Weights of a small mixture-of-experts language model, trained from scratch on English Wikipedia.
Size: 8 layers, vocabulary 16384, 24.6M parameters.
Experts: 32 experts in each of 7 layers, 4 picks a token, a sigmoid router.
Below are experts of layer 3 (counted from 0) of a mixture-of-experts language model. Rows are named router (the router's row for the expert), gate (a neuron's input weights, with its number), up (a neuron's input weights, with its number), down (a neuron's output weights, with its number) and show model dimensions 80-119. Each number is 200 + 30 x the weight over its row's rms, rounded and kept within 0 to 999.
After each expert's rows: "comes after" lists some tokens at least twice as common just before its tokens as in all text. This comes from a sample of Wikipedia text that the model never trained on. Tokens count by the router's weight.

# expert 19
router,143,207,217,192,167,191,207,223,211,228,233,240,268,203,153,236,166,188,215,229,181,229,250,232,212,274,197,210,242,248,172,178,130,253,249,242,214,206,147,257
gate0,147,208,210,156,161,249,262,155,202,177,214,172,230,194,194,203,228,242,161,208,176,213,175,186,211,210,231,195,177,195,236,182,187,154,199,217,194,215,198,196
up0,224,164,221,193,206,178,192,262,188,223,198,202,172,195,242,159,162,174,231,196,165,216,248,160,183,200,164,230,227,142,173,230,216,206,213,186,194,176,135,224
down0,195,223,203,189,183,219,220,197,187,181,196,222,153,153,196,187,206,218,134,188,198,184,281,146,226,211,177,157,202,262,211,169,254,201,185,179,181,217,155,198
comes after: " the", " a", "'s", " and", " his", " The"

# expert 29
router,170,161,227,153,187,188,247,202,159,248,204,213,224,171,211,202,192,224,229,201,221,214,172,188,219,211,185,240,221,201,141,169,202,217,225,238,228,207,175,200
gate0,152,195,203,209,196,205,184,200,157,197,183,213,211,198,219,191,190,206,167,179,204,183,192,187,182,237,212,125,225,254,207,95,197,214,208,251,212,223,197,163
up0,230,215,175,171,210,171,183,184,239,165,126,212,165,210,211,245,169,216,169,208,209,197,193,226,129,194,169,229,276,217,234,254,164,201,130,198,205,215,185,200
down0,208,222,231,167,202,199,202,158,234,197,200,213,217,194,202,220,150,193,150,192,222,240,183,260,188,190,181,167,227,169,209,193,173,166,148,174,189,207,203,198
comes after: "\n", " |\n", ")\n", ".\n\n", ".\n", "\n\n"

# expert 27
router,183,134,275,170,189,208,250,202,210,239,192,210,206,217,175,182,145,239,179,169,186,157,202,151,239,218,179,213,219,224,229,162,169,164,194,194,201,168,201,223
gate0,177,199,223,176,188,208,225,168,258,254,205,200,207,227,207,214,143,243,222,210,150,189,190,215,152,264,190,206,165,230,246,228,211,239,198,218,224,202,196,234
up0,263,195,230,205,191,162,188,187,220,279,212,282,180,209,200,179,187,243,229,215,172,199,210,261,215,226,201,206,195,262,248,177,146,200,186,166,199,209,215,214
down0,232,175,198,193,185,219,224,128,241,208,192,164,213,173,254,242,232,206,212,177,156,181,181,242,180,150,203,188,163,209,139,273,169,154,157,200,198,199,200,181
comes after: " |", "1", "4", "5", "6", "3"

# expert 22
router,202,192,227,178,141,206,273,208,203,223,196,191,242,125,185,236,174,242,227,217,201,223,231,164,244,204,204,246,203,197,166,197,209,261,222,216,206,210,168,209
gate0,183,220,167,184,183,199,203,155,187,210,254,190,198,234,160,229,210,203,142,262,202,234,195,241,227,185,241,223,230,163,247,147,194,261,210,141,260,231,170,196
up0,252,177,216,194,216,157,163,228,177,189,194,204,213,215,214,190,161,236,208,173,229,201,234,189,190,244,134,203,166,242,148,251,179,196,195,232,186,192,176,205
down0,257,161,189,136,173,235,187,236,172,252,148,184,236,214,253,168,209,225,153,186,207,222,197,203,176,169,192,203,177,209,170,197,250,185,220,219,204,182,264,167
comes after: " |\n", "\n", " of", " in", ")\n", ")"

# expert 25
router,185,166,249,211,202,200,178,203,176,221,176,239,175,158,156,230,239,185,188,245,200,201,230,233,243,195,211,185,195,200,201,165,201,175,237,208,192,226,162,219
gate0,221,166,191,226,205,190,197,221,209,159,102,201,236,240,245,222,202,181,225,161,254,236,181,177,205,279,204,233,166,182,164,146,150,200,193,158,201,228,171,236
up0,203,217,212,187,171,186,188,211,234,269,269,204,150,130,187,231,209,204,208,249,157,220,220,223,228,193,209,198,191,188,194,174,279,207,217,203,174,201,191,230
down0,187,250,192,216,173,239,192,156,175,236,259,184,189,268,224,239,169,236,176,230,172,218,188,244,138,196,180,177,215,290,193,194,224,257,196,218,187,211,225,203
comes after: " ", " |", "|", "2", "0", "9"

# expert 30
router,183,161,241,201,225,228,213,214,182,196,216,210,210,188,185,212,190,182,256,205,158,238,208,196,278,265,185,230,187,206,260,197,204,201,236,215,243,223,118,258
gate0,159,186,206,161,204,164,181,203,202,214,238,176,220,195,219,188,168,178,191,246,210,202,203,226,225,236,166,156,207,216,174,203,210,178,166,253,255,190,146,281
up0,209,188,176,213,176,247,228,160,216,201,186,248,176,163,203,188,226,259,205,114,214,188,227,186,186,184,251,248,206,175,222,170,159,231,261,173,136,192,209,170
down0,214,189,196,227,229,185,155,197,197,234,194,205,221,216,201,192,158,221,177,322,214,252,179,252,194,208,219,158,191,207,164,170,207,188,184,248,191,257,210,219
comes after: " ", "1", "2", "9", " (", "3"

# expert 12
router,195,237,167,118,155,250,192,189,251,210,188,235,264,166,207,206,190,188,185,214,175,237,218,198,189,256,198,184,215,203,196,178,190,225,214,200,210,178,178,231
gate0,208,199,209,160,180,215,226,229,160,179,201,263,227,273,215,210,203,189,197,177,191,232,201,233,161,217,238,180,199,214,200,222,171,188,182,192,199,186,183,160
up0,213,193,190,204,169,208,167,190,193,214,183,172,249,208,181,219,222,212,218,180,187,200,210,171,200,222,229,168,240,153,204,220,211,172,216,143,189,145,177,233
down0,187,200,188,227,169,213,180,191,191,202,212,214,189,140,248,208,145,202,202,234,156,211,188,161,193,215,204,168,183,161,184,211,203,211,199,197,142,176,193,217
comes after: " |", "–", " a", "|", ";", " f"

# expert 16
router,198,243,167,211,185,210,189,233,233,199,236,226,202,201,172,257,179,192,202,242,202,231,213,233,197,214,233,202,234,185,209,186,132,206,203,205,237,183,140,224
gate0,279,163,203,212,192,202,193,241,156,190,181,236,181,197,177,173,203,160,237,259,187,221,186,239,220,211,156,215,249,229,156,200,197,200,169,223,187,162,189,227
up0,208,248,212,175,255,167,223,173,177,238,164,181,180,232,160,163,239,204,211,238,244,192,166,178,199,232,179,205,227,225,202,189,175,179,196,172,204,167,169,189
down0,151,158,218,216,255,241,168,193,201,223,173,213,254,222,204,229,211,282,160,186,137,202,234,172,185,203,186,148,203,168,221,161,169,197,190,143,177,201,162,184
comes after: " |", " ", "1", "3", ";", "4"

# expert 24
router,208,202,188,181,160,190,256,196,219,241,200,178,256,162,172,200,146,258,248,223,211,219,252,186,167,202,210,209,184,222,183,161,229,138,208,183,210,211,164,239
gate0,156,197,173,180,173,177,168,259,223,192,233,210,183,277,180,237,178,204,160,180,260,182,205,214,204,181,161,264,174,193,206,198,182,216,203,209,159,225,182,224
up0,225,176,179,178,184,175,170,201,238,153,219,195,204,175,248,205,183,143,163,134,234,197,230,200,207,181,199,210,144,176,231,196,176,143,226,223,157,181,226,214
down0,203,175,228,226,208,200,266,182,180,229,187,177,199,188,208,207,216,185,247,231,172,187,160,162,258,197,193,198,198,219,256,242,217,224,261,211,277,217,226,236
comes after: " of", " in", ".", " for", " at", " to"

# expert 11
router,211,204,232,203,198,253,251,214,176,256,202,232,192,194,221,217,133,232,230,220,179,191,219,199,265,207,212,211,221,196,207,213,220,220,255,215,234,226,148,255
gate0,231,189,184,227,163,208,220,153,223,181,223,225,223,214,252,268,264,216,208,202,185,178,231,217,157,215,191,190,244,209,197,207,225,184,220,243,163,183,203,202
up0,209,229,187,226,192,200,182,142,216,208,185,222,180,243,212,208,207,179,203,207,194,197,209,266,216,205,197,189,260,154,169,228,195,219,213,223,184,243,207,182
down0,189,192,210,174,243,244,195,233,155,186,206,205,184,254,227,188,245,186,183,189,156,175,217,254,204,173,233,192,190,216,205,194,272,195,210,206,161,218,172,273
comes after: ",", " and", " to", " is", " as", " it"

# expert 15
router,208,160,194,138,174,185,220,214,194,207,191,215,232,189,191,223,158,167,151,219,201,189,217,210,252,180,189,235,250,213,207,200,164,194,213,217,210,168,178,206
gate0,242,237,206,221,254,229,286,200,217,190,206,206,183,242,171,199,225,208,204,194,161,175,169,256,198,181,214,186,260,274,264,198,178,185,179,237,157,165,166,171
up0,197,191,215,184,169,215,173,124,169,186,187,167,261,148,188,166,167,206,213,198,201,221,227,255,230,217,199,205,264,164,194,191,210,184,172,147,193,189,136,201
down0,159,221,181,172,268,174,239,205,214,217,169,173,186,162,192,186,225,184,178,139,189,181,208,205,141,200,190,170,185,234,209,192,209,135,199,192,160,201,189,206
comes after: " ", "–", "0", ".", "9", "3"

# expert 14
router,161,176,242,95,149,193,195,206,159,199,217,162,248,146,223,228,175,155,227,190,173,200,158,203,228,177,224,222,199,223,218,174,205,218,201,237,231,226,158,215
gate0,167,202,231,181,204,220,246,194,200,191,151,218,195,132,206,186,178,253,189,183,189,207,190,213,163,211,147,158,219,206,156,121,182,240,212,157,152,183,199,228
up0,172,153,234,141,196,223,177,154,193,199,213,184,206,186,226,180,195,230,178,162,209,232,205,227,228,181,179,222,244,187,173,179,208,170,204,141,201,240,202,261
down0,242,208,174,191,199,227,199,139,216,194,153,220,237,157,187,149,170,238,149,223,170,177,211,182,160,184,166,188,226,181,160,179,187,201,171,224,189,218,226,221
comes after: "0", "9", "1", "2", "-", "8"